python train.py --d_shared_expert=0 --normalize_top_k=false --balance_bias=true --norm="rmsnorm" --beta2=0.98
Below are experts of layer 4 (counted from 0) of a mixture-of-experts language model. Rows are named router (the router's row for the expert), up (a neuron's input weights, with its number) and show model dimensions 64-127. Each number is 500 + 25 x the weight over its row's rms, rounded and kept within 0 to 999. Numbers have three digits each.
After each expert's rows: "gets" lists some tokens that make up at least twice as much of what it gets as of all text. This comes from a sample of Wikipedia text that the model never trained on. Tokens count by the router's weight.

# expert 4
router:511511509476477536516495513513555517465484489481508493522495523526498532525501507522497512473518515490467494507507518538498531480522551509448477564511482504488463527539519492509483495530497503
up15:536511486503452534506490487488531535466487510477484509553482487491494569514509514523521509503510526462515492494484515516490512504513535551425488532472487496493504514539496497497495496515493494
up16:477499519509504520459469507526511472485492476487507515525472474479521514494501481475501486513510506499598493528470502496491517481502510472526527512478544500486515505476494515478499493468435528
up17:545450554449477533511494493501517480516507474500460465501479482529492528548512502501507524472504517485498530547531514509524519497473496466473473476488531498508478491488481503520475484510455505
up18:552491498489453527517487476509530463545439489480479523474512482491516510539540491466496514507560520480522511524469496514508499499487554535468478485506539513514473497552525522497512505515513503
up19:527523524511491491509477487505518507491437508510506533474518487456533557522510506484489493475521523460535492497474503511516531502500538509500460496500502465557484511515480489515491495493517469
up20:527484478522519520470479480484517489469488492508493488525478507523503492538540516478551503504505500472547531534542534505534505530473498516511483462449541514503472438512490511518491501544498467
up21:485500485489491484497500522523534522495482490509533468486508484444550496524529503450495517496507526488494485482502510477522510512597527509509484495483468503517479518483503506508533477518481516
up22:512504488475466479498519545511495540521467493523504542489458454490500478527486514483485466520503513488516498514482493486519573493530491469523477534515530493525505491478489511499506526467477508
up23:509506513507446509511499518505538506466488473499500519495510486513500555567489456466535503481521510474531522499506505511492531517519492493469471506458507470505488497550466529483482470516468502
up24:540505509501461521504478492515461511474472506499497459472543505514500537545517520503541440510494493505536532511481527529489481522542537534507481494459525480473483477578512519505499487481489519
up25:516484474552482511504473493500532507508485521502478521512490533480501501554540504515489499524515503475494511537481492509495535466510515509482475549492490476514489455519524514525517456547468427
up26:500461496436474526525460421485502509511484512518459470555499490493520557518538487484502464481486532504481507513494526506438533470491482512459518519480519535510505499527500510474478501485469518
up27:499503539493469558510455520504487513483489485496518537497509518459511527509497479474472482536531552478500514502492478498494509518518480525489474522512517492515484523511489487441538515487519515
up28:487505504494478559479508476486470530512524478479531494495516549497504462514556501489503488541531520472469527491471449509534495484532521483524469430514496443492550553488495524501514506491518516
up29:515540503497457497510487486491509498476466497523508474508501501494502575524515532504491495479520535447508503508455481497504492498511568514505458518499508437515477517496499495461491498512493516
up30:498505476475503492497507448489467448477444454483498448522488487472511510509484519480470483487528527473483532511490478494494534500543500522504500482477520484494519487501517529498482519491485490
up31:526489481507497551539445519510557477509504460501492529552494550493496560510500476500477492492526495486555533514453481482483511475509512508535487533491526445499503514506528516473489519508498530
up32:502523509521462497510478531439535529497501489506528547520536469484551565485508506481466487464519506466503527496505517483476515510507531482511522516505532489499504512515507527489511502536483510
up33:531557496509440556499503455500510501491463480487488491535489498485512521498551498481510556449492527482497511525530482522509474476499575521474514491495494502506507537539480508502485520533479520
up34:500517472511513536554474491499507549515467485449473486527517504521512490520556481515484485483503558417492518528488501511537517530506488502532530502496497492524474487543528557491480513492473504
up35:507519508519497537496473490460530506494494461485510492533519457499510507531465495495508511477496508479491509491479499497484548546534500504489466511519498523506496503506482495478477524506534519
up36:500482494498467483521516478532554503489464523495500504466515489485533549518507504480456517468524497515512545489460505493504513450528496542468480509534522507533490527497486515476526500480526471
up37:504523498503447491488517477547506510496481544468471511534512524527495508526507512504539524463518490501510508488471473530511491480480519509441465495452494481508500460515433518479475517502471493
up38:479516540515480543505498454518510476479499496496478478532467495485496521505510485493504527528510475475512510554481481519499447463483489545475462456498500466525512493504512504488493512456507554
up39:499524497500471492514481517491460518512490496503534487505514526506510524466493515483478505481522493467526491504502479541514535514524489481475489503528508454527479511521511491465493498495489480
up40:476547522489463564515499494507506509494525505514490509529490504480532521526472460522482508468496529470531512488514494481503506538526531491499466523505528494498544517492544526485535488537517518
up41:500533519486461469465483468549511457510524510459477502509522535514519543511517478486477521535532537527479496501459475504487524502544514492468517450517500457505457521487506512483525491485515503
up42:481527511478462534523484507501497550479475524485524457488475534477506493523479524486526535547499498455475514519468463492519536544493471528528485514473509516547490496506486529494494504495520510
up43:521528489530490520499492519521495509501481503534471543514499508493503498568510499511493518523496542434493540500448477522521514460541542489501504513483543470513536494490509539515499480529501502
up44:531511508475500498517470484530504475487516435486494516445498504515535522528519481489483506451509478464559514520523508526535518488485494524481494489485512497525539485499496518495505532473462469
up45:500508502515503504536496489461512549515498494501496489531489485465520535512471494489491506505485503498534497490483473476511506477535524505499464486525525500523510533470495504488503483505533514
up46:478515468493446517506490506539510498533466502525490513494544492511511499501538498510479501449494509459487519516488492479535490451494482532492486511530486473547531482491533511496463488483463486
up47:539520499456488584497493502521526518497491496494458555494480473506520490563473510495531508513514520480499513506505539479499471539482499476514445482556499484528515540525531497488526528487514476
up48:485471479491488555519470513466549499521483445479538483538500501510525543564473521462472523490526503425517520507466467509499496533514486523503485530473499508474483456521473517497501518460499488
up49:514493503497441490519500485478527501470465491461496485528490525485527464545485493461521471517500480494488516500468482464541506508508510505494507473529493492497498510489510531477509507539504539
up50:508477510524472488489451478497501461497472479503508548506542462522514512526549496498532512490514540491508511543501506488542507497469530529504514506458513487536566479503507534513475511503450470
up51:507517504562467507500491523465499505476469489471477492542520476466503481524501477497519535499510499500459508490477489492536501530567507505490517499496521510519469530498498528485463495549488488
up52:528471499547468512510476503512480494509477506463487500497519528470522523519507475494508532484502519521530523507503498494525529479504480492521484499488515509537522504477488512480501493437496523
up53:478505530501437467488468494495518547482487510503490511549495493468512518509475492480476477500518508477506490531496496532529525538509452506479511514456509494492492497539476495501493522550498520
gets: " and", "-", " a", " with", ")", " has"

# expert 7
router:493483468531504499480473491470480473515479546526499480475545499482495557488477481533455480533523561492505540501468548501489506480459491480456532526519485503522487520490524513517444536481509523
up15:492517493554499520492476529500518509513473506543484471551507483520522529512502524521512497443502521494472500520478492476470532461500507484490511473484472429531462522517496514531492505490507471
up16:523498506501510503533487504501503464482481466530491520512513466485497527479488527435484511506553500502467510489526498526516516513518547508475492496494526477526499554505497516492462499534483496
up17:518491487526499514500464506469511503471469494486486499541495468475547565516536470482484503547529475516530531527510488493514497535503487504452487474484492483509474510516499508507459481449470450
up18:554521504534518505498425506525501422476523526486520543471487502472502496508508462492497507528547523505521530538493497525456548533497459506512451506472525495501495501514487497504493511510474453
up19:510524509502478493500497507491549506497492502492495501512532525478512480545512431478542539486540489501519526501549471534504531502523483510476536499530515461522561492496530543491473473508487500
up20:524518495470500499523496502509466503520514509497488486464471501531551514537494501522507504453499480480552492504490504502496552502517509485514488495513475501507516504519499500502576497491494483
up21:514481514491499471497478510429543500503482499483534552453477503528502534515504533503492520531505552485496545505500500482507540482492498506469494466487550508502507539527466496512473479451495510
up22:514467519539480498512457457515529527475519472465524514484528525502513513498495509478501493471496518510499549531469515491490515480507550514492436542505538507539474502496477492497495508505490466
up23:518461476439488499456519515460492466488458458527474513525517528496496507494494514482479473488528543474486521509504473506483521490511447474517522519467504499510489541487497504522477487482484562
up24:502515521509513490515512465492511500506485508505464480485550539510505497507535504501489492460538497469569533512534462511523505467509496541505509534535525477526568503510497500510453499513484502
up25:579492465519494504496463471533513520501468511524502494534508497464511515520560522500509508484529519482505494530430521463487510473513567580518527489475504498508518506462491518470453498502465468
up26:503545505497468480515487506538532510434505490504504503528533519472517485505486470512506476515515492490554496529497506504480540507502521476487473485494527460472500474525520507501488479441493467
up27:503549515565462519532489501525460539494481491517543547506480465524495486525512515474504478521505536509501522519517521500504527478528480513508503520478535498504489518487486506456498533507443473
up28:505524528497492476507456463503491487510405492519472488502499541454532467504507514494516542523513483506527552525499499468475453486492497490457465505511536490499500515466495499471515505507495526
up29:483516533541485504556504494474474521499471507493514507553481468515520520521542505482507481470524482500478479527452506508499523532515520485478522476507530521501518498484502579504501516520432516
up30:523482494503488481497482495492517514526526496532497555487510476502527526473513515497463500520528534495508505479503532503489481500487494469464518493481506456508507498532516524536443451458489475
up31:509492510495506493508493463476502483449455484462481500516538518473499481478541481507504512488499508470529498493543517512534537506504559493498489506451518509508524485520522496483486523507461488
up32:503548496491505483511415503452484472475470503495471495502525471530497522531505515492529482499520535459545544518504520505482513547458545529488506523489548470476538534551469539545504489506468530
up33:520566554471501495522445498495510515515503512462496507507540458458512553533541493485554530492543492472544498531498511460471496484483466475481471497513513497494533491520530523491504492523513477
up34:485501498501502496465452508504522494511486512489473490450519500454495490535503445516491480523499600519524539506484521504461514504488526477548488495507503482534501505483492473492469515511470462
up35:503505491519516562510496499513528535496473479525527519516476483490488531520469518445473510529527526469506550507468500493500502520487513509523510458503477527515497524508444523469490493452473494
up36:492494499483523512500442515518523526490488513493480567526543497506476549506474480484499520515526566528494522513482492505560507538486492532507490463496511513540490546523508529509515490479504517
up37:520490523529497491549465515491483462546521481490492522523494479513490508540487527469503507518523480479516518494463523535459467492474489535490477526544498493494525469448518580476519479479480464
up38:490500497471492487555500471484466512490508479478443484511498486510537557526508461506528510503500507455535487513476496501475486476499470511495514501484562520507489515505480526502501486503465511
up39:508489520487509488521488503523485483509496508514492513505490459483520498519502511498593542493529496506493499488492462519512467477516488520481536477507506499499512540477480505482521484553479523
up40:491478491483492509516488468474506511468535489519519467464481488482530485503487469463507490511555486489474536474483503484504507505518515504506488490483504506517479455479534493506491488514491477
up41:490513513537461507529501471490496523485502525508503484485497481506495531501531506508496510492506478497561524550490501487533528509490588514498528522497527482493465520502472519499489510463514489
up42:490484497487496512476471492549463535507478510490516491476537489471540489511491475477490512542499523501520492517427512514490482463527498491458494470522490512526486508487463483480473500466511472
up43:514487524437498502509456500534506450539484493513478555516477459474521497549537531494495574489513484491493486510502467472471488504523444491461515472485521439514533492507482514487508524468467495
up44:495498478524508498508470495465537501490468492512470475479535452452515492495509528478480523520490490475523494518479523488489555490513509502501497518511494515511501505482480488510505521461495525
up45:481520509519466488557453511474483471477516501487503510508490488531508533520540492496492506500541504508490511541446503513479518526489490495476506527517520491483527527497490579528512507465421496
up46:489455536512476527521475499512499520490497464468463486529559500443505543516461537506496501468550488475475502489528492517485537567509499514479471502503514479507522490505497522479446528518501537
up47:485514493496523507512509531507524490446498505541506544542525487495562531508515471497489499490509539499503484503513517505546555485508526535519510505471527442509537508503464496499480456486513477
up48:517482495477488524545443482514436460518505501504513563468514500525486564463491495532479469479529509501523495524478500521464510486464489496472491477467510514494483502510486528507517531489429496
up49:531478527517503462498478519473494438471521487465556507525517456506527541486506516498472499492482483479521554534454509528470511509473467521472506535503537471497513537500509522505510504532437517
up50:523512477518511506522453526430533506492467457485476508509521512517535498519491470465509511484516521473520524511490518478521489547506491551543474482480495491491510483515486513495477510560500480
up51:554475535574507502545497503490487491500493475512479502503543487485506512509521542483518522510523550473487514494547492490513562522477520467528470498511473522493545473498482507514490488485485456
up52:515496481533460486539434532497518500467480512494486509511514535499474561483489464519462512527546524480510502527507544494508519482515533512472469467490526502543516523511481520517459484480483504
up53:481473463477492530507481503510534496502476494544533512469516490479506468512498503484499485494525584476522509516438533505501532523479541532501447493456490502518481507565500495524490480508502516
gets: " |", "|", " of", " by", " on", " for"

# expert 10
router:497487471489524469497508515524455551453522491455511462504485502484504492485502503527510501510482482521476477493495496490463495538512463455480550489470499496487513505447474483517484511451501480
up15:523489523484492496521444482501488493504489499487514518505522534496522528526488502496530548547539556508486521502490464458561510485493532492516518495500495463514523511546499517473526477499477513
up16:534518522522471543501481509453496493480498479503498524517538489482532523554549516455517542538519533458525555496432465479508511499516485485531493484502488474521482523519525554501489491494510473
up17:528537512538506518515461473483560526529467521500478505524500508465533513513485502500513497484549568442570510524483499509502506527532537521552529497492537497532515500506496543485533484476457510
up18:518485523501488483523498508500546496485490477514470513520530492462507527517505500502494564514530506487569514526493505490457529528514534494536481489494550478538533490515481541499486483477496487
up19:537514521543468532526462485517524470491463503472484515515511497484521509567510478480541487502518494444509525564510536459517529466489491502549484498488510450520533503534464516477509491494502511
up20:539479505512474516523475497505502478471480504507424505492512509521514508489518516479494516500499506480549553524512495469495513514514528516532507483477534476539553474512483563477508448503475489
up21:503495488479475595528471500466507490508500463501476516485491502519515502508529503459507496519515517451518515531487498481505534474491495514517484466460526493542526491505475508490529463522501493
up22:516518534493505505531484487465547509494486494552527503538480466447534509525528511480476527471532515478516516514471487485497502509548504508508505475496489471515521510497510527470515473483467477
up23:522477507492487500521492490469483494518478450547461511547481473457501495524478505507515533489523521481567509534507472492531510449486525507537527502427513498517535495499504524513497493510501520
up24:528499481522507498530504470473508491450488496502478536486465494416536536509513480489512497529537513484481520506484482507533505460523519520495506528519498514524502527500507541498519462492486464
up25:498519523485491450535510503464536539524496499536506520518519475459552508524521521488520513489498486489526505495468478472522522526526530517515535470505473459522485474478492535495520478472446510
up26:513498501505514498530513493507494509518460457513479497521516463459540531502510505488487562493520519492522508530504502504502542515498550498486479473492517480508536511503504537494479473487485502
up27:519498537499478561510487491486516520473518458533515536483491462483535516506504479498501530470523528450515530512501501476505526467528512482510479461461493462530561468484461551503527487491486503
up28:501500521490483507512504506467515495467493462487485502515529449473532521562499533464510556447524514489518531496496478467505520515511505495511504506499523505523534521506473539469504500502478492
up29:516476551515451506513478449486471520497483459517488500508519520483530527522507498494517513512526518475493547520456461449459509454517505507514476501492513476496495505512474545507523472459499435
up30:542521490478496535528481490516516503473468486472471499478503522471508507498538470472502513483527523455546512521516494517469501486483514503505496450464510477522530510541514524502530494501465459
up31:502497498516456534508484501495501484438463474508517538515512506517516493517510455469497490484518539463535512511511530490469529531492510509496519521481507480500510513541479521471477509505478488
up32:552477514484481549497481486466494502501479499475498536518490483479538522529546493482547551501526530487524538507455534451471513515503515527492470476478507500513501497506504542477473460480490522
up33:510462497503485470499486503445464482504491507491492518501487491522519522505508504483476518523570532514544540505509503474531492499509562517456509495463504491539518489528516548485456480523497507
up34:527500535482470477524498466480510478531488477542486499486482518482532546516516490477522517489495581505518533521483528501474504508520518533490485490496475474518462476500504527494532424507470497
up35:522475518506496513488482479512509488503461452518474532534539488472504531502515516482502506520487523518521517517481483476514508551504582523510478464471488474527502520492484538499470477498509449
up36:529506528478478488561469502488511515504506518511493529500503490469520527506516518451521552472511548489499537523464494485519506514526512498498477478503503454515481497487531505483550443467487523
up37:504514523537488509525483473510512559492488490509462479522478489482521524501494530445491546562520528493509520512519480497517514528555536512503510445488526487514526508468487541470503507491487485
up38:528493489521473514516465488518531481460469488481489532488528526491519524485517485511479497505527537475516528524524546485464549489506550505532479491470505452519531495519463537492519483491489454
up39:522503463493506500516456495486495483526451466498482483551464491499502485541518501484518502497541508455498519516473517516545556495522503499510522485481528483523525471537473516503555494520482511
up40:521479487536508514511489512516553532507521492523468501519511494506516501471500502474514485481530509492507544504482470454522511472471506491577501488477523465516522478488462529502504458535458532
up41:521482509506510478519486455522563481495458496498468506511500511500524501509518509501517546490539517453524506519517525508508541492497540499503497477458519461521521462530466548503507479497462470
up42:535490508495499511520479452466523483536453481478472505504483484481528532536540506506535513502526545439540496533528494506524535511543528517519501454485506471524530484503517522494498530461445497
up43:515534546520451514513481507472492488455507458487487502500547523473547515537519509495499497487513500455533521536496498490494508446518491500502488506489515500509506536527498519496502491438484513
up44:509494487522500512525461462453515480466490477485478534493489472476512533505485458467479519501517511453518533522484472510505540480516491497506478474510551492527480511503504515485493505479484485
up45:544488532508518524489471472486514493487479503506489476526513512477518527507521503486527494466535570487480517500466509507521537498522531487546511461472470449530521474490516544491507485463426507
up46:508474539533473523503461516496521513502478493544454502524525487482515513532468503499511557527512510486513527535513533495498519518501503540510464503487546484521502446538475522469503498528508485
up47:508533515521468540509457481531507455496481436504472503494536479489535526520522491502485504505535501479524503517501544466527579559509536492522461498495546509518531482532510501480474499479504470
up48:502502521470481512539456508487519519502468506472492499512505497502521522510517467467546506483537517452529507524505501509517495522514498515512503533510544526512498508565501538495492501487445489
up49:503485538499486489500475495492543515504462474518458550512524508480545526483483436509499500487539532471533516504499488482497506496536498496531511497475513465520530476511464498484494478504478470
up50:536488508535501566496495506505544526506490470483465529501533531463528520523523498491525507531511529494518531523474492469518490515486501510511462464488537498523468531480470530492479513488499490
up51:504513523493450576511478494501523530487510484469520510513496509448511504504486481504532528517559497468507516522482500491496481472520461565491458490492515476492519464501489507457500487496488464
up52:517480478506477552530500514494539491456463454477437571493525508504518498500526480478509490513523507464553533520490481493495516484506492521517455476461544492509542516518471530510481471541500492
up53:534495497498514495510476460514505494529491519503512507545508484515534525525535505495484537472527519467537523525475475515500491532501536545494515503454474467478519490513516522461486488477454490
gets: " the", "20", " |\n", "19", "|", " T"

# expert 8
router:497532494476526497544517521445494549484518494433507486506480523478511494504487539502533495479505510515483493478523485498475506528489492483532491477452466541501526490443486508493504524516560477
up15:510471504517504492508498488491474452464475480475530457470530478469512519472502494495539494475554512504534490517515532481532521497525465484505542519465499508539492458467496528483485480501450503
up16:489464492511519480496497464485473510485432480475455484477487497523530514498529497463488523509512504499516506500470498524535457542507512477494474494476494514510554528516471515509516488513528526
up17:498526528485474516488460472514501511495497471479531540491494473448556550542501476450504454463498510505492483499513481525494519520496498544490530491507515490512492512509478513483480504553477495
up18:524535546498488485481488489465508538520509511502464527524561516509515496482544469471515463481539527478515546488460505522478496503492511508490492497504540477510525500529477508481488507495475490
up19:514519477495513506513477479466517492468500519469503481490506491480488522515525491447482500531521533487510506517490492458462510512562501533465496488494555493506510460509477503489508489556500533
up20:555527509480499497522490505491498521512513462518465518519525525466528524493489512496518573526520515452493505488448510525495498502500500476495504499502503499506496478503558504496524500449520488
up21:523535481518453477551500494526506496483452487507518549478499492462513490514545484511485511473510535507450512505505486492490492575534537519513534521492478422518537498518500544506476463501503504
up22:510475490500493504523495492504521515513454431467472531502509514503487486519530477510526477476520535461534531491514495503514504501488509481511502474447513500521476439497543520511489501470482493
up23:490486549568506493488469467506497464519486432573472466491479491470509512517491505521496498484511496502494519513501496494517511520518530501549506522512489500525507462477497489482514473484504500
up24:515554461532500479523478417493487519472481472501462466488525509502538549513511489477502493499510536485495527513469491533464571507516528537529539496500512499543501517488461501477499485532468509
up25:538501515528493469536511495493517516531469493508490547531489491508512554527544512491517519458533513501464521526511489498514547509532525504478503504489487469505500508526512580513484470516482518
up26:527518543507504513523501515489502521505455504540461495538487520494550531530483475476530471508507519479483542488419482484538504508469484538547528505502536503501491488528508563501509510512521520
up27:509524529474490530513493491486516511501507494496502527520479492466530556542485505502485511459501491507476473507508482479495516506497482512547526466472531486516544492498508508486497472469507506
up28:517474529501499513479488496481509498503492457522500552491504482518494487517554449496497580486555500495521524531469490489457490495494479512583508544485535493507517485512526512464462494496476495
up29:512515492520492522508477466494483521490507513526482512484501507447555544504488496494508511539512498486499503494496460487496510470473527487486472478500509482515515540466468504476520478497539475
up30:526494506510451542521493459538500528464492485539458481478481495496527505497493518484482509542505475433520536517532481459483491463489522525502487493498532500528514494489441518499539489494518496
up31:496536517522478540524471518456499503517479512462478494487508520490514499496494493452553497497536540493484539527480498491477508566494450491498484459468507511500460482565455495510529519476490502
up32:507534535513509497521495492538473535499496475513515485468492510510537499531476488528532525519544520457543546525518476537468500506471459509544500520481524505489534475491480484488511440493516478
up33:503506531508497537475496494482514514514469540540478460573492495470529512553484461480501503521515563504506522490471488489505502518531466510504555476492514491511478481512442533475525503467484492
up34:480507483500493499528490465497536523461502428479507494507487492483535494531490516476498521498524518509485564486452515503500513514500510511533498462398495497519542491491464515486466496516494493
up35:538517541483509487532488469512493485529469443513419494490494470504534465506540485462507516459530475469480528505523475483534489505488489512546488449473519489525513473494518530493551495472508524
up36:498507494527493550495479513496464535566502502508464469517516508441525492490506528467520499516527517445496508525485466490528549476491473484527520522502533496518549502495444515497515476509478486
up37:512521513521530519488513539452499527510459478481483492492511506482515501490534497429496465487529511480494489496482459483491541531512503534534504444476485513500513514564494516501502502465480502
up38:535517483494457493518479521494480516442498503517489472494480499497524492537488504487488485528501500437505532534491489470496510477485517518517467520472540493523534505516467520518543458473511489
up39:555492538516486505510497472542487517504463490483484546533501526438533499499486493496492495495522546488508509525504511512445514534490526495495449465486477506508484520516487509498482518467480458
up40:587491483507503529517505521430472488464487444478460500536492517506519506509495471523525572469521505468526532492514494505492496475497481469495515506479514491504510508444504502485507503453511488
up41:506490520482474528504475476448539519474474497497484511491499502449566517511476490474518467543521526463472505494441522506508519504510497504535486458440472513508490528526494504490508486494499508
up42:506482506502512531492483517460489501524489492484529506536476535514509498537511459471538521457550514475529552519470515484488508490494503558522466504496533516515513479501513496485515509482516482
up43:513526496502495516532512503486523501509486513500507495502481510486494494530493505440508535462542565482518503497531493478530522490509510511551505490450499515538511486471530519510480494492501504
up44:505471523493514470533477495513518461515499477485498513481549463470503503522495489500474490498499504503488524493501534475474512509476547510542489506482513465530498454480497500499504484523483474
up45:504502529491434552513476486527475503504504493475518507491487515468527550517464486442537513497516511456518534541487473471530507480505474510498531469480523510521508515480486507473506524540472534
up46:505489507497509484517508486485505512538462431463458543524486523496504490523523503492531492485547538480513509513514521499508492534497476481490505483487498492520511515540516507502483500483506475
up47:565465526545497505505485480503502458510457488523466536465526517456523503524519505512493526459505507487502494520508513517477486504494528495508455471448483455501493485524477527516504492499508484
up48:485538521487484533495466471473474503493485512499512481491475493494547532537503489486553529506500537502509536528487506501539542496497474526511478496485505469542471490469484501501525445489487535
up49:516475479486497545515484468478519554481479501512498505530544482502549491513514493461535534480520524445527541494425453498472484512507494518529491421523493478508502493513518520489500477483464510
up50:500498507543466491528493475508529528472465486502456480510479511444509511511468521516473530501503492501494518504482520483481527503531540486479466499503519490489499514502467528498531499488523545
up51:522513487503487494514498509504526516433490503464525522487505488450549558514519488504454521477499511505491524544501501478504495533477478508563491520472491504519495499473489477487508494506504540
up52:523481487457463495525479444492539513523479424519524503509470486482554502532499494486498493467517499490499539512438504475519532520485499511548522457505512493493521471504483506472512515463503508
up53:494506515524466542505471512518542498441487443535507525536459470478512498541450499515476541504499516493492557545477504475519515484513467513547534496473503494500507476532475517517498476524467507
gets: " ", ".", " was", " is", ".\n\n", " were"

# expert 9
router:512518482498480522495516535475439513430517512496513519456482468486494490497505441489540500529475511518496483493500503518439509505509492487476497513481519463496486474520490511470560456474472478
up15:527509473538498499526489506437501492461516515509465513470471525471513512546474471507507534465521545476541532486467513549470490503499490504469507489512498527528497482530527511480537459449469525
up16:574494521505521500520516502478521517526504499503474522529553485502491521516526495475512504530503507498528512478521501520483516486504563502491479451482519453504533476530529508496529478534437524
up17:525476472521521514511504495509518496469507506503444486513489494478497496487484482469547493518497519508541501495540508506526504521492524495486469505419522497505524512544453492497481463504480519
up18:533464494536496485531474479527506515486494452544500498506503497515503499515500511502452508534522491486508512492507509498498509534511482522489492503475544512520527505477508517508525470510436524
up19:486506484521488516527508534504489517510485518496473538542486515437502498518517443492509523489532553511506508507508502537512522478515493497530514485438536440512477517520517529465532484488455519
up20:531452479503485456510512457546474537526484501523470459532490495526496525441559450502489488469515512491572485520508502467458527520493509478476451509478506475533503523526510526498478495516482468
up21:519516534516490516513482521538519458511498481484470545471480518518534466527504457480512511524547515492538524522494469491491518510481468530518512501468535463492498504538483493484500519507519498
up22:518457496472490550498483494461495494496493536501471498507489567492488485535523491495522508526512527510481506542513491512494481462492506496519450506477511468531455507542497497503545477505491525
up23:512511492509485491514481513511502501462510472541463500497515507495532534526537478476491539475535527496544528494536475508468494473483460478488502494486523499537517505524523510501498439505484496
up24:507489522532504523520518522477496472517439523477518482514469487496512493504503461466541492524549501492494533548483530488542487513515514500482499455511476498507479467499520507475507516494480517
up25:546497505474458535500439503481473481519479499507489533485552491486510524522546491477496517467523557465525539528505492497483525539513521551502474476479510502503507496518465546510485514530426472
up26:473525490494481542514467500483516528485491509449480508475503574487506487491500472498547495516511543490478494513499531518473494525515474523495473464497507482539476507547490532509529526506479450
up27:520457531515520546475479481517504514459481502537466497506497507494529498483497463482513503548520492501571529531524500484487484510523524478556525488505500485509510482511446519462479507517490479
up28:524497521520453551526465493462526493460475483494471513517469506519511547492494477459552484510519515473502493516515518530521539527504513513486514495436501521518517511510435512452511471496484491
up29:518538485491534495516516504492474520476506504481452526543501476492495474516516519499513525512543516472571519493514474489475565524540494492514537484476523476484515538521459561486501473523501528
up30:518497495507470505517451532467480471443452494529509482512494506426500533519487476494535491503512539487489526512520527539491509508507485466506454487486523485534504486506475503484529501474480506
up31:474520540531470499529474527487507523516466515518466467488497472506495524512514495490528508523501536471537484543493492514559561533507481468498517485529512491520519505511442524512534465525489476
up32:462524530492474516534461505489519476458443482523509581522558495488512497538534462488500507473493566463538515493490491482484498482497496493558499504504490469528509495563513531485501479501524446
up33:541521494511454534485480494499482539481528502531480472458532478440508500528527509475479522492492490449541509522489474479494502510528471481462468520544525477505499468497490486526504523504505531
up34:543504473499478507530479498496512463468495504513484550519517522497525541487519459541483519457541540493551541502525489490518503482470557511514498475473513488502499479500488507468503458521441467
up35:507517545480490522522461506509467540483513502487484538545550456492501508519476497455494510474535560473509500507515477516519482521547507510519495441448488435500544512518516542500484512523493492
up36:503513534524506554500454478503504536447533510474513520516500530439532530535529524480541513520545537499504540528437494500504541540536493516512502472521486526511498519462479521472504515486518415
up37:504515470509474494520474497501512455513482482490479459491502520492542514508508498464491507498522502505549501519500497508485523534516495517450459493519506457505473515531545511507502504493503466
up38:457501503496502489534481517482495503445477505498466535507473473448516526492536488504517541512517523503522509501481528502540524506516531501465499486509507473534520510511466521476538530484516530
up39:496471490541476521545507503470537460529488497481534511480456509474490534510502491490509507486529485480523535511454517487481526508501512544505488526526507549512472467480476507479503431446470519
up40:533518518495519485507488465459507502480478504494475542473499516485497485512541490473531478522506491471511524519485519477504530507485528502504468555526513511518513511542492504502498503534530517
up41:510479549498511512510501472508490464505487470489516542525517511496510517491508510504536492488500507466466531486431472529472486523518495526532513519476450473523512497468493519473504488507455535
up42:489527475510468501506468505463505530445492497499526510494476471470542540511487481465510492498523503452525526509474467507547526489532501509488529512495482505514491518493480491490516511476483541
up43:516471495528498502545476505482519484460492465533507496504556487495486521526532488506523502501553517518474518507524537506504545508492521495491504512440462483525508488525499529510504460469481468
up44:474520489511458506505501520485489483512469506565486513499492494492516514539506459496525502449550519489504538492497502504470519477487503499524474469453522457517488503553518514468530484486485490
up45:490547497545498509496498497474506502536506482480505499526507478479509557485511458512535552463519506493537533502472510484479494484491527483508530471481507425482502491507530512480522452534468537
up46:530481534492501511517494489494542524474517503556502540529499468491508546490458503487489550490513486526490511521510484507470506544560469517458463493516525468539579491540519512511509443492495548
up47:488493452528496529562526460461508535519517480527513484523452518497514511496556508467496557508506513507501483512534484480501517496518503523507530506483551530536487463534515538530502515455463543
up48:511506504522448520517487482477494516460454496491462513510532491485537525550502478481538522525491522469534501511501487505489569526519562529542445500485502461525493517479567523490517457526513526
up49:487481519495426566513450479478498509461474463508503531498483509462509544490486476510513500534511534486489515512459529517501516521510471545515485523479529531524487500510452488454503511473488501
up50:518486491471496512515464514481502463509459434495490506489509433500528488545519503425542516452520521461511530520500488500508533537497475521535504499503537487525532493512471499504490484493487507
up51:557488511468475469526466483510481492527484445482491530471492482486524497460502475487506511535514501487483488477480521473509494492548501502490466504497515490542525508538526529497454440477468478
up52:540514512450490508485492478510485488484496504498484524507544487467546527477501508500481501506520510476525539506529493497486498484492487491511491430498515499534491563527495519467506532512472494
up53:479533492544489528518495505495512450463467537511494546527467494505515526530507441481550470500530542485503501507528474534470499562512508494502494520455488465495467495551480502464538510472480500
gets: ",", " and", ";", ".\n\n", "),", ")"